Experts of a small language model: width 384.
Below are experts of layer 3 (counted from 0) of a mixture-of-experts language model. Rows are named router (the router's row for the expert), down (a neuron's output weights, with its number) and show model dimensions 96-191. Each number is 128 + 24 x the weight over its row's rms, rounded and kept within 0 to 255. Numbers have three digits each.
Before each expert's rows: "raises" lists some tokens whose logits its average output raises strongly, later layers aside. This comes from a sample of Wikipedia text that the model never trained on.

# expert 74
raises: "iv", "ia", "_"
router:147135083138142086160086110142105137153142175100149183124081162131128097099153145125098114130117133169096144117109098142123154108121123128144106146115138121164176151159148100131129097123134102177118139124115142117134202137131116100106154136117127122150144122132129120149102141085126121111
down0:109105145124117155121098142122165131111129094118146109138179160120147109137128117103081102116146130136134114105116155127152139150156117137095126124106138140166121087162149151134150101143181159152145151137162112088111129121160096104148079135115156148121147122121109100113108115137145111120
down1:147110153139115173157114101145092109134151150136091120171169136121144167103126122127137135145159096105116116102110147155101147154132075098162197104112111120118163129122140122180104150145120155104134105131100127109089092145139121139113125112145116138163110124113160127155112132128153095125
down2:120117157118156108144157120125154114091123147114062100124103084137100113104102160124116145107124143130132115113141112182147127128142128128133144147129142133148141105107145146127112157136129090167156150118103131148121108131122116131121105150105104122117125132148146149160145161162147116145
down3:128120101104122122134163122162145154135137125105096136133094147112133146120126176075146101122169065171120122134121053136104089097134126117105113161108068135157166165134121095184135127103148139100142107122153141122100130098100158113179152141135173093120113132145104135179123151111133160120
down4:129147139165150119148102146115113116109104166107138148103113141155147179110157138158134114114131113167144145111142097104101111112130143126130078168063163117127101131126108098123126111146160167130139145110107138092139182110144154103110135112113127117179123144140118050139161160106119094126
down5:159129140140144101159136116132146170117131121144142117109104113149108161179086115152091138096120166155118141170091129107098136133108137171122134158125114156118122132126138126092127149112140139098168122123131131163121065148111100138137143102099127156148138111114129168136135155171128157147
down6:104099083129108149131127111127130112097102120175139147170157126121146142140136109156100082141160122131187178110080128109099094111121141136085087143110138146117123082119101132115172118110141162141139133133151103160169131137143181113108098116124124145118082158088170113162145137144130115112
down7:104169122095124144161142123075118119101107096155131123130128170163128172126130148091110154129127133142152140164128141162163174158135160125123147130122117128117121134114127154116151145102185167171134125123115145132126117143114109152145127110129145120129063147166098103134146148107096135115
down8:135119131117175110117136154130189153127107111146129144125115077078121133161153114175156135140156130093121117173159142109131175093143144106164114121117154153177129109131103130092156115137091108105108199115096154120160108145119149141136121109132150121126084086133163111121173091147138151132
down9:085124120133065141126121152105151135115155122107107137096155098123130114154142183162092088146150140124147097127142078108119168106153098118113113096068132135111138106151105147119094146121126091105155103129143146121079121109141102123145160141081139130108159087123164135146157127155125120152

# expert 49
raises: "V", "(", "I", "and ", "River"
router:154141109147148055135103099166150141133097152105171141187112162134108139149153144140100125131157147154121148101101105132090144101142131137128097124137113139180171137146127115117120100119125108168110120129134140099141179136134111098079120157141132148124151102127162110129106117099161095123
down0:121133063148127136092114078136123135130124118153106150131096125125113065125105144143105121122108135134163131152162101126102153148137142133147131118138127144147132131112122123146116117092137143143131152127129096129155140141108117138132129141162175123100099153139141132132128137182129147123
down1:104101158153084148116121130138156157125134135125121149143119147161158128155138142129117134078114143105157159157147100146126145136087113128148144150158113107158113120133135125117125099140112146121105114084182158087156171131138165076163134120139130120152126110120172126129152106146131093116
down2:156112083122104125083115158153146152114082118130112104142131120106151096128111106144115103101116115131153133132153158124157160144127163112089165123143103110117150101131150128189080148117119132134143134120148144163109125114137148164106136079091112151101115115089096117106128122162147127115
down3:160135134123167157156091124138161179119120136125109177152089145147136171127144148119105088071088092102137118151147103096121132165096137110174144100127144095105142112105154145144120117171125110124093121123125128126114129135122152100093116127105111145126142095136138137153109110109113129117
down4:098140136103104139142142092132151123119083127155162142097177117138138154126163135156153096130114135093133117105157109127135122078108097153120142113145112142122108142164089123122117118080109170150141112139136125107120150136092108150144158111101145147107121086097157144104128125167104128156
down5:141128148121125154127122120066167102130134128134110141159150108046166132128139109147100121149124140148069129122132074133144165111138118115117119164077136096113150136129123151100145154153152102127094163123168122150120103139176079130142079136118114149168132165132113120150103141081094137091
down6:106088099066105127112121153119132107149176100121104110135146139133091146166168163128155155108160136082129115134159139105098157146138103132069096146095085111119129101112107127122116139155144144157071144163160112093122117129094110090140187099155101172125145129125116117116113111137134171136
down7:127122151134118114126063142119125154138124136125131119126091115135171104125176161109145123157074104137085126115149118152132173117155164103127118120090101160124140126100150134121142146108127113145113140133108091134117100130107126123163113126117140133142122141139121124119121139098140117061
down8:146102142121198119133101107125158134147137089115079104154177101132133145151164104083120148109130121082117104110138127106138161155143158154154122109131072121168121109107106096118143126112162150154122150151117148168156113112172120125113088167120094118142137124119135112140132132112158089144
down9:117115118142113181125134127131132148113109094129138107166121122146145102111104091150148136099107119107091090167130172081151121142121119134105157103143093120136126126127106138173102155142140138111128173149156160125129157131121129130123145144114133096115115148122113116120132139130121126124

# expert 2
raises: "), ", ") ", "them", ")"
router:134126106111112116112135142136109146114124119098085153119155146170126164117088146180120121095094115119084133135174171155123140107094158139121136141086128122149170189176129125159112111148114091151133168132145150129093132129133120137131118180108130146122147103137082155085109112147131143110
down0:117146136176137193114095110124142145110134099123109089121075117176112117130121143148144148190175151127148110095140118162096082111160096115133115146115119092149122101130125093148133087103127131109131113145150117097103150160139137111155138123182193093130089093133152116106126155143108120112
down1:102067146127087133119169151132155143137118140099051101148152129163147114170119145141118139087104094152146090148151085106123155154107111099155122131120154138109128147119095151133163139151104148097147123153129112143121131158132102142138069147157127167135121124086124099065102109118141081081
down2:108123137148152088146109120118117132160150109124122119098133113110093107134100162128119119079132149155136109112099127142149079092105166131131139143110154154086132136158141087136167164116116168127139116127098144122140137124147122150142105137113148102134106121153142191107151102111158145134
down3:136143137061095162069142122114126155128111059074167092124128113127163140134138108122127122091141136118158156119151160137122136136114149126114143123087134101148135141142125129131136135111125121117128119105137165121171156132149120147158108124087128117086133169078121133133151113101135124144
down4:124095147116159177152153204136154125149132141136133130115099124106116128147126126150106097143102125149098140146121162111118126124136113110134117142112172141115090088135195123082147162107098130151143113094100146111178123139101142121119126135134166099154168151119127159114120074133107094138
down5:182143145147136137138138125123120116153149102139108130146102113163195118119117082137122089085146146120128113141120135131094068100148089108145080176071150117124135109099126160158150105130116115151164133102154148119133172107068119125149135134142134135111112087116160128152151093137102126114
down6:144130114112124132155148116125155075094135124098131159138106108127128179090147130141118101179122149122146110157126112115127111113101110132151108173109119110106128136152124087143108075133143122119137165096139090108110139108136109131129119110144090105149136127164096131131136181179144125106
down7:163116128083114111100138112166147080132108139064099136127113079115162151109101107132127113150124156091142165102107106148138101144146122139176142108146102146113076087140123143090173100096107121147091092109157123101165160130134130118144135179107110149096127134135130164122109119132170130125
down8:151141127147129120177132111127146104095090082143140097110127128112133101083105167145138172131120177150073122130159124132106102100160138108117187113100130109145138120131116139105161146154116124095121138130093124129121126142136116119140142108110109127151101124101116111111137187143126108143
down9:135085121128095123143118082126135088187141107126171086129103135147111065095094165084165103119148149125155134135134148106132102102162125140117146138179139128153145159120103143140153142109121086163144119127085123153127140119142098147124150147143153171095117132127136089111094138096148138141

# expert 107
raises: "of ", "from ", "acting ", "involved ", "ents", "of"
router:139145070149154088137111163140098171136154138104131101153103128116112124145135142117078084144100115112116116117174124165097129124090170147152132110140107128128162161157179090169121109147131096101126134122098131089108174135127116145181119144141160154138139107118088130112134094105136189105
down0:107130127159133165140136071125177111115139121135159131104116117124121131103143120120133128155128101144171125122091125080103173112113108146138132111150142120085115103091141101121126114160140115127135157130150139120152102183121150122109121127148174128152151181141102116131133103125105105127
down1:122117107128095121152165168180147079172136061099102138136157112122112107137167134133082113100152166102080122101121120133144125092118098134150120129140136138125144095075150112136096147092111106094142112120102127109147191143132104147120155112152119149062171135118117098109095152155150135122
down2:112147096079094120089093131130129134121125133129159125106148116137153136129149120079157144156110133158136141110124142098174131105109152107131106095142128075125166147140134109178151144119114171138112125184160110129144175140107141131196139126108144116123076127142135108144116128153167113141
down3:080132172146121123141139131148138120123152111140116107084172152076129168149178111085129075124139104119122147162140113151122128112141164116141125103130172178086133112136152124092093148143107127117151115116119090125087135137140173143119102102144097126139164124142067091128173099101096130144
down4:153126152156114108089130159137165082135136123145159113142151133139148149149097102098091084090127174156102098102135176132156146082123158136102101139137118125159162093129145128137136144152086119124143135159105137115143166122075083113112110119140159157099167125103091104148133155146134133123
down5:101102101113030190111115116135112127125187089093148096140097128166187101137084175129107097122134120180154114179118098168145122121066153111122146121120134139145125125163130114128136124163127108111144163104167124119134103164096122152116108165154128166133144154116113142149148085126122109118
down6:116131146101090139100161140108154147114127190114130094109130137134119103134054140104141131148104111097156139144147150128148126133110108111079140138143111138098091128132145148158120107136131128095136169156140160172118136160142130139122127058131152164083114159088152120161145126179111100125
down7:185194128152117132147117147158124126141148112121141162137102150138074107137130154106109095133143064101131117195141117143148142107140107140160157083109109132077137124139148110113142093131120093151130143124118142108134112119131131104137128090171100143120076122092144117159148139092126167110
down8:120095119112153151119154099139099063132105102102153177114105162114133124102099118108137113120142090102135112120138134156065139092124137135111147122130139149103160147116115144107141121125086116134118117112094145131155079164141109146111116152182085120140143166105106120141102093112110167115
down9:100122124100148130146140119130133170117120111106138105140120130127141101149127171096119127131169099113081097120130078157132118134147145146146106149119147140138118134115132136136109146124099151143091142124104132173170145110129129150104107149095094079132097118102141140102165166087144108129

# expert 87
raises: "himself", "of ", "which "
router:115144074104139092160143126123137129142146115143126155171155161162137139108098141127103088147117115097109126136170099152126128107122128137133124104101111126137175154128144114169132117129129125166121130150129101108050193092147102108122152131128146149117135135133086144115152096148118170111
down0:121089105145104116134151118146142084109106132108116122146120115131131101106146135146168177120173129144091110112127144122093148133132086095149168083112120128151127147083144138151160161144130113163122134117110151152139102156103141133145098112095104139073104114124135126149149098158123134123
down1:153095143084097137161136144122140125102146084110156115102122089129152113143082135187116104119097186136092144114176123139114131110103126140145086111090119097146078068176181131123097116167135095126145141125105128149139143157153117152140123140157185137122103127102081135142122147155080101121
down2:112162141091150132108136124108128115121096106138162141110132134104146122137116175090093085124158130145119122132100164135131078116111125117139122128115146131122142170158091141163119154154107119112129126117122134148115146096083145132116134115167127139129161140127085093069115116114120150116
down3:113156115110157155125117145093095128104088144170122136115120170159163083161124099148125167133177153126106154137126132098147100121161135141152171151146129154093102140118137157090124108098149134106128108090128122131142092170128109161101126131136109117115113106162071146143079133156136127124
down4:193171076140102133095125110147165145091157102111127102134152134164145157140103104157133126123114127112151114158075152122129121084127147113136089093110109094101114139137121149127136109112091149160141134125169167118094118109126128093095168152130117161134124118080150134126125134144114110062
down5:125114154130112129111110108080172152127115112144136131121130144119127132162055114139136126081151148101122160085127155139131077142098157153104174111108149084111133103146160141154082163148131074107118120134141124129127153132101144148144139096111113188162121169090128144107172136112119112120
down6:151125130167169169129111118107105118167122144105135097134111089088156115112117115144130152106128094136112133130094090156154097113100087149126103142158139170145111123150155142120128093139132161113132094135140122136191102109191139131106132137150117133140155110129171113126125140144092129150
down7:121076127122151120105100109130113111165132131127151115097106076126119120072163121124144135161093174127099118163166121116175123123136138123134109109169116149106143135117127116101107146090123123140119108077105083130098143124143099159107159102128104082168121130182128140129127150120057154184
down8:124095147154083126125126165145136133127168093113137096135123136125112137158133089128108061146132086063091145138130095157190098133161126132106148139152150117136078175135138102115157144123134105138125128113136157166080168097122105113124152125126130107128120157105147176121134136068135111160
down9:140126158082125149125093134100147137149095115122123108183149119122114155160108126136100144100093123122123141130143098136131133157194145145158158152134121121122125150145110131134177111168190148101132076152146136094119100154133106177132117176141144169145097115101103127136120084160144135119

# expert 125
raises: "many ", "while ", "respectively"
router:154131115112126143160126164150128104174120099122147130142169150150115124141092118163107143095116121082126155103181129114133125098116134140089164108110136159124134150108141100115120139090106116121099151121118098144134129122142091140124126136143126129092100132127130130121100113129124140092
down0:142148132110160105099123114088141113136130186133128155131140093166119102101121137111107127103157128104139103139124099134130149125104121117142122107151120068111147113161087119090165078130119132159119149121119112131125128146120126128089142171115184125127117113126134201159140100116125107147
down1:069150107145089136167172153105105119149163119105072125096118120124119152125185096136124136118099122121162164152130155162110173104130122066174126133150150085154119159095149142156122142114186078139147117114115093123113122140070145111146133120113130124136102165110129152146097120139118113131
down2:154142101147119164108205089135122071139129118132115128163141127158100144152114117099125091153134105110154127088143144147112162135137127149127120121134127106150162166104182136120090149128141136108137084099132120117106100132163186105132121138106136129157099106107124128113090180133117128105
down3:196119140124100162164113191139106131097111154124092090144161107149104092104118131177127134123162184111114106094153150128113120176155102121140083149112108111122086125167148130120139183140136096111145129114152147118131102109125135134106134137151109116150113126092149161087164145109150146128
down4:126135098128112143168116119115103165102140117121171104154101107115104142181108137100162163131149122128138147117092142149120139133133096134110124099133133121093160111165164103115172101173121104082139133133149145142121149131103115125128154091137157140154101150079093154124146106121103165108
down5:124124075132138132119101165109144151164122105124159117153078130125129078127143130131140131138109127119164115114140130132125093113132163097095142149152135152148158145156150130121129121133106184079081104161114120141154127139139135106120151132112117114189142107143111099155130101099148151113
down6:129129107128164135175113154105143129106167109115134110112167128133131129123119084124161127154156108128129101144098159091152127140127096139127156093159163136093189116155114130084111194129135105148113129147163139097155110159094121142132116116134104111133121104118142134134151125090126114102
down7:123145135080123138133162051116129181136083110172146124103112146124105131126143142123142172079156148115117106106125115110117134161126129133174119179146131144090125126160124164102176117134119104116100107139135101127168142075134134118130104097098097151142167151159128169174139142097106148114
down8:131135119108109109144132118118119145082163123148145120111114104125127138140142184184105099115123106128103146141137128184082123157153153110110113137171161163126120141158104143136144133111087093114087142115120122066050110123107127099130145115104153159154110103107141149159120145136115136141
down9:129129100080125132114099163113123156112081146138084117175139082115136118138123137141135119124127158120148096151145125121110138108155088113156139181143126121108104112114085142144134121130132162094095162161134153142113099123107115141162104116154105169144111136129155136100113147096107144113

# expert 6
raises: "km", "ft ", "zh"
router:127157146125110101145111104125106158137119159136127159114112166155149122100133155139133143129132117142110123115169135154105169113104167137137172134126151160124134149094128094195154139129165109158095141124120135146071147115155127085129125112114120071121124109132104165141130157137144121121
down0:168116112136096089124099114109104122117111137135147091084156150160084091161143167120144109135133119164149164125109136111119192146132158104161125177186153181106158156136079143149125137136141122106159141103124148157155121160136115116126135134140125117115093124112113120146133106107080164127
down1:146141114118081117123142156158072075125106104120139140188105105073114149151090145127155102192150157132135132162112109118079148115112123102122145092054152137137094133109160151141122139167106097161114165101112171124094092132104170129133107154160128163125094165142134104149151079122083113107
down2:099129138070097158106102166110102116146178133138162129176116109125092124116097118127124144154156117181061081149143077127116143155131125118153138086110144139117110150110127142104094174104120110122114122104124127128103168138130086141105128134193141165114105147106131114163118117100118174112
down3:127145127136097093127102120114115115093135150130148174130070129127145131101147131109130109142132110130071137127137136115106142141116082139124144109170128084134123111116145161170146157144128079134091103110167123126142141129152170173190084129125121138135094141134134126126168131138123154144
down4:140102110143096130148151118130124116131130095131108129127129158154153145129112124097115151161163087160127111157127125167128147129157150126142135099138157115117132137117150134110165153084139172133161119140132127108106162127126135127132129126143118181199181142101098118133128135123140144090
down5:153107135142090133080104093088108123121125156095150115147151182119158158139103137178132112152135079117111148088128089102087137118112158143139140114102130123114096090137063111101123111112076125121151111115108132098133113129095138128130167149183159146127129111144099110102122140132106172165
down6:123133156139103168133121167105131143133132141110083120092141086059155128155133103101146125131113137112146126136091109124136126120092106098151100121117158135123126130121156159140108125133171128162093117128170152146108119126129111118115165172124132132085143108175134184090116144112150170165
down7:172123115171137085109162133165130125122098094158120127119114139146111109104170125105118119145112146125147159160118105093118144154084131110190147174135109120108098108097155105114101106111123138164108144129082124125119159138140134084111104133117075110121170156122139129141122150139129149128
down8:154117119168137123112149120165162137152125123130140121141129101087114150105125114195134151169123136121110109163148115131145125160117114152170119121140141102116104140122111157102113129127108173125142124115145108116103116123141117116150132142124107166122127123105123088133121103145126083178
down9:151152132157179136097117116102141128146142059092122179134074144135161130122152104146159108095117103154148145130137133112099107140112119151138125123108116133139095106120127109149126099093166116155150113144116131124114125157168156100137157142076113114118152112147152110133108104159092163161

# expert 50
raises: "und ", "(\"", "Awards", "(", "respectively", "& "
router:153146116113141083126092141166153148130122144083116145175128145138109151153139128143087125131141144119132135085123134124118159106122110164125120132130140124160154133150137095098124093112139119169114105166146123113114166114141098111087108143153141174130140124123146127096107087100120107108
down0:127110117177131103123140126104124136123122088132105156121146156134086113130081139138129108116167113114144128138083168142111140163104128161058161101123155086115143119107135133153100128145098181146150144151100149164150121151125120139082113086145145149124089137162114115104135088168096095064
down1:124147112127140171125151174153129138098120171117134143115133127140164104106124149114114149133115108137121133146109128120141132151115092109123100145134125114128163139133115115143076133142088122153153116117126150119170120169116084132100119106110104110108157139154117074118162133107119151126
down2:141163146101131157143118088130097097159118078122130128134118139126159087135136123125203120112150113146134142094139132148153085132145107104095115159150129115135124079134150128073177134083087135176147118162188113115125133138111161115144129144133117128104165130122133137116103114168135140138
down3:159132133137156120158114146130053169128164088142120119137086117141151124145133147090124101131098135099141136129143148104135118123116114142144131131129140098114124136159094136146120134139121175103119169126150157134147127109110122159141117160110129157113096152148122141136186113124154141091
down4:120143133127055143114170174120130089147101112145132084090127100150080120092095165139170153111125155127165125112148149110135139126104160107124104125123163111138157108085120136210127147143137133121126118150152159129135099092132174118161144155139129102135109129150094129133126087140121141081
down5:097144118108165140105143117090183171128110126137149128127136129144137137161124139118130095109140121150129118119180118078089166123122146126147120177146109104139147091113145094079114131089141113107151130150121100102139131173110117122129139135105176087161154085148075114172135117126130143159
down6:150133135098178108108167141151152131115110093125149098127153153100133137121105114112098145130148129099125136089121113141144101130107131159074156091105142107188127147176139094145148151162096154111162143114139093119123118142150125134172157122082118151139135165111124148114116102178138164120
down7:115111169111087153118084164133144116114114101155136146112148099131120122138073101152131135105131170071150140164127186122150142098125167120132159114114147080099118096103118130159128151130130145166117136201172150129126104138125142114117134148129075150087134111138109084120133124135070128100
down8:112102137100047161123126119069110135091085116117134136163134100144184093140149116157121161088118150070121106130125098127137135125142114148142157105134155097144124126093152137098215151114156114165145131136118189148110124158115128135115101151124112117164127125096143137140139144099161125142
down9:081163160092076152134083134158135123117090133079073117137148118129141127139121112151124128138128108116085133157135133108156126159103115117134130136102128120129107145110150108124101130102131129111096111160143121139134088128136125168108092141183129120135087181108084159117165163144122070104

# expert 117
raises: "of ", "and ", "(", "to ", "respectively", "in "
router:161133093111179095168117167133099185123142118119138115165123124123109106087094119153095090104141091137144174130153149118096137099095167142155108114123126153153127161165147122157073098129124094125117091128073098142090149125126101137109128106134123111130102125135096152096094121140150121091
down0:139113135138136127133100125115147120113131095153124138147116089091120117134111124113093108088143118123129159099148144126135145125141182167124154120121089084139149162100132163089157150138148115115138123137131134110091110156103137136138104071115151135126150144055130131122122110120154151139
down1:116092117085137115140122117119169133147173156118149080104122115095114134125122118121140116124118125097131116162114157197089122115144157152118116160133119059161124162126097177071115124110113105154138156115108130136126133123121089096147133126160118140134130140146122158133126182157136114138
down2:094120116198166160095115122134112116099090122148132134126097128098157091107149127122135144174112087142144122164168081135169108137100108075102086132150099141172160121155115131101085151147096124101166098146114066146117172121105117143106176111128110145108156121129172097097129151111093154147
down3:167101097153124111119113136163151119156144130115192129130119121161166140133095170134135153099158141091144115118141103114120117118121143106168132088129095129138124157192133146133118129099165134117110121143100146151093086130115095134101165136126118118138144146199158127115142135122110169123
down4:110090140152159128136134101108105151114156108162135147145122140132120092134161084102109113115166171100147167136112109156109132119124138156054111145161197133148131163152114134116149141100154125122104175120107138122144125150109186105114154128097143101136129188113128144131109129151084104069
down5:135127176142069128106103119146112103096146148145116121134175142178163111096091158139134113098164137109135048150148160126109171129116130158107181076115105142109109126092112120150170179121107115114106089130154159137105149117133098200082129129113121122099100100127109115149099121094116131123
down6:061108179133104131163112107092156125134141126105083152139109089101106145140101107167158105104152139114142105146113135185119154089134127144155113120112172104139086115093112107164114120109135110114188136180112125121088084115115122125134138116144122130121126109151126166104116129138150122120
down7:122122134146125133112097152138119113123129156135111138121111109172130115088161124136151145126144151160083161140112107102133149140089107132144172094157121126140080155080112108138173103122185173132102127108121142078108150144105196136132124090100142165150118117105099145136130164096162182129
down8:117119095110122110146159145091151172121153114133120166128099147134118140122110128128066134150127156137109171145129117148129119140144096124141152129111153144152132118111158133127178075142128150132146100131189089150111103131161143113155127115115097117155137139119143125126138104147151142110
down9:146130164114121112141127136143098115133136089093145133115164144152109160124156149135113142152067125138128107135117143161131147102128072081150132092125124114151135136144090119173155128111130165128151110106147127133132123141134130137115160098135113126152145110110098123136133116131140126105

# expert 111
raises: "before ", "respectively", "they ", "this ", "however", "most "
router:146146131108105110172139182151127132197114085102152137126139135150088126133090118150088123078193124103126130114174151138118145103138136201092189108104146137122159147123124106125125156112141144101102127155139119099122153109144105108141118150114137123121102116120133152112120114156115138075
down0:141109118120137141130139121131128107112169121164137091127128168109148098157123134168085118134167114098105106173158122118141109108080117138100125134122142135131141114113074105105138112103205162119160145128112122106109134164131166147156168105078142128126138137145135170135107090100142120083
down1:108159101142144106169143095094159154166146127126143103113081127131111105164124110106088147080151118107098177141126120120163135172126116150198116155116151169102089138156180116136107152109119119107126110134123087141142156096133108111120119132106106088129115115100128110113119085099114160139
down2:121117108137163115156160100122081169123117137107114182127103142145136119155135135106174119106113153114122133161113168096168133123108112078162140113143131125173097092118115125145118135090133144124169111177159117118141159118131092141125126074103145090135126109126141110156144088105137104134
down3:132127130140134126127114086137158133098132170135131128131159170139118142105124162114135151129120161110139134172094135149122133117091166124128103113118092118097173128138163070123128105067128085142156096157129091125170089136160115136146160145130131129121135133118139150090134161152146139131
down4:107105097157134102143139158103138145132150089152108097118118102127128123180125133154121131108118116112124152133097104130150143144095119113114127156108112142106109099179124152111139151149154132105161133114156139130115112132125148124147144145118117136101140134142139136114153100165099114141
down5:132122117144120091147113114128153106133183118117143152169154120155116112110121157175144112129114082127130148104110089184145167143077130123086114084126096101136088137107118133137122153096110139179136136097092159129135131151128149179132196088144116140129086131126118124129111112119102153106
down6:169123152075138133114108142187169159107130157125150155143159104152122136126109106152147129128173092138150072142126143093108132141152088172135084139124096116146152117120119076134127108115125154106086150120110163170104123104120114111111102146148178090116138113127151148130111140162135122132
down7:118130130128156109174093133148140108179131126143137125142099103104145138131117082103126091090123087159108142093169110097112091158160151122104169134131155120146138134107129139074116099133106124141107116123122123120115138107104127111158175120124110135153127115117162121125126116131098126169
down8:090118152150124164125126148132090154151141106148094123108092107069144126082129122126132134127124163160092123121110123116104109165143137102151173173110112121133165084085130123111126141150118150122117089114179138137134093121081148144169125127147136126124120138167093079144112118108132155140
down9:106184122138112146113118114082135108097123108130122107091118128154132144106123081136183118146084153117098126161080155125111126127168147140198180114134141166122125112181125151136116125130135158130117130131138099078163134085120095102101125146116107137116088196166150149124158153084135135147

# expert 108
raises: "others", "minutes ", "years ", "times ", "others "
router:129122120135143096140127125145133113096100180109128141148132157144138149122132132176135115128128085093124135120180152153108142105058135120126180097161098141126156131134130115192114133159105101116081130123137149187081126133108143109135104163142140128129148135151086149098127112129119167116
down0:075117136135104122172130105101095141102135109170132148123115156131092144137130146122113152141152094084158114134117130141162091100173122181089129159122153125116130129133176117161124100111142130166166118136181137124061131117105125124107101099114130142122140109105109135118104128113148118108
down1:117119110159099169101183099133128102147143116120145092131110136113129084123121129129144104151163120172109154139144085094157105100109089164101130117127110165112145131142130105140099173088117111122136151130090129070138138132072131147165117134113119121124138116120105089128116142121092152158
down2:116140153122137143102113155130131120131150154156101174138123158131148127107117142090143054140157170126107112170139104090137144116107158089161093108140075175144135148097149177109101157102120128122178145148131134118114107139145113123146105134146147108152107105142144121112127114125142171097
down3:149121147126145142121133130156153106119118146101158141126118107105087104118126142103115153140122115127103138122127140143109142127171111147155126167149132099089149105087161138117132135122136120162136132140063133140117129094113102145100115134103086129155106118165128088159106120131117102130
down4:098099165139107157122125064125154104083166111142123142105137114186148119157158145123108150146111112128121095065134125154185154077131081114134140118131162153100113162098156138106118121178149148104119149119114168101149173108129132087143103108136174110113150144110135138162100108139110112125
down5:118161140125121130164173124148119089114106127123129136108115109103104191113109131172102148154128135158154130128119123173145131111108124103148069123104110135126158103168075152125172112128146135134161111167148087136133127154140166100124105081158162109129111127079150128129147091132093163111
down6:172174120159145142131139111123138152106131089109110089108119124161099157143118150117127117124121147077158147134104127126132111137149128142166143130122132078151128132130152117141128085107081094115117084138128154147133082149096147131127111130110128126111150139112134104139113116131132074152
down7:143142111131145138073169126131120155114110119138091135103128151122094129153154133122149132086123128177153167108136160120093136143137092138097140093103130146104134116136137126113211154142114118127118092112093159125134129103151129102149113101149078120152165113169127123179144118112175149108
down8:141137139127144154109145157127130146092166103156156145142126143143103098136100108104120123135148148087141138139152122093131112078143109171115131097175102107131128104155159120144139119162135072107107061111151140152130135114097126134147174121157099151122167133144129112132093121114114145106
down9:136146127126121137099170125120137118116135113107142150081127109110121114144150129092116104121137133117089113113117106152132122128139179112163146137158151166142130136165135137117131091086158132117105125102147147083137166135112134132123110136121179128147183096136097106147137130088104122111

# expert 84
raises: "Title ", "title", "Championship", "release", "Championships", "tions"
router:147155118133171110147084113163122152158122196118160122150101158154121142105147141145083124129122118150115132090137123129135136110116140137124100126139153154147160155144142081134107117141141106176096143128105149101131164183119081112102127167116112123154132117141135107130092124097133137112
down0:113141122126153124140085147086111152135136118098124155125121081123164123131166147137105101111178129169136173137156089108141105149101155136132147118133120121149138093122149114097132127122111112142175145138146102110167126102121099132176137138149154130122161118109119159113117154102165147104
down1:113146170123103133148131152123134154100150121110132113131161131099110120126106145112105138163167152124148121165091082157161124128120127085174117152073080045123106147090092161140138094107138144172159116137118140138135089160122124121158108156193142147129114141108132088130097084123129110167
down2:132090154158117176157165099125088099109124174091146107126133079114075097165094142130158111117157130156071088118105115102149131070127133146142150138111114151130137120138118102128141129085093110146179167135158126132157135112134110124111106144118084119118153093099130079125166115132090145093
down3:089121128101149083131119123111078096183114141122122121132124100105139145107115116085123086105092138179073120125110124103084142111116136127110114125092095144149167079128139092139143200124122116144135142133070088144142149148171153161168112168103150104155092102156164144122131103109156122090
down4:129116115122074156122129144133103182138115113118118107108108168082118121140125130089158124121135126135087109107136138126109134129077172105091086148139119123114137104159132134119169129171089145126155093166133121123111123147111115133138105118089115115117141088120150126147145108102187130143
down5:116088165126146123136121095096149159159122086116085163172170125130135161150103127149153155128116099100127143169079132097165139124110146070120115139110132085070141126114111130129128133097089121123092120130154125172143129122103163115157117128092123122086173143157151101101174122104155143092
down6:148151110081150115132121122139122120133104147095131141114120103085133055141161103132110132179128114161136099108134118105146159095169144198125133087162091137141085115130145149148126084088147064132127141135158110114117127088151121153130105145115121133135157125163163139166102114126110152123
down7:100123163145117143097125101146166124106124131136102104134114111116147157166078121163131114123127113070132112100121122090095141119127176098165104132144095128124141153122144103137101098144110130087130145133159117132118138100137121122181128144153182146123117122174151155128099112153110127155
down8:133149147144096180103084126113089141103073151154122103165137133100132167114119108148112118139138126096138097093153089122145176150174097110116124115101096131105122142115140124133145135159131149130149149152123181156122149152133153110150127149127156169102162128128126153105159085128136136130
down9:125140118135081176165148112145120097136105101170143124132129133136117130091091126089149133124148131123130114143123133150154127155132121149123139127127134125137120174169147095124148150132079117103090121124129177185116081106135109114129145064134133073157120110128143126112115122165173096130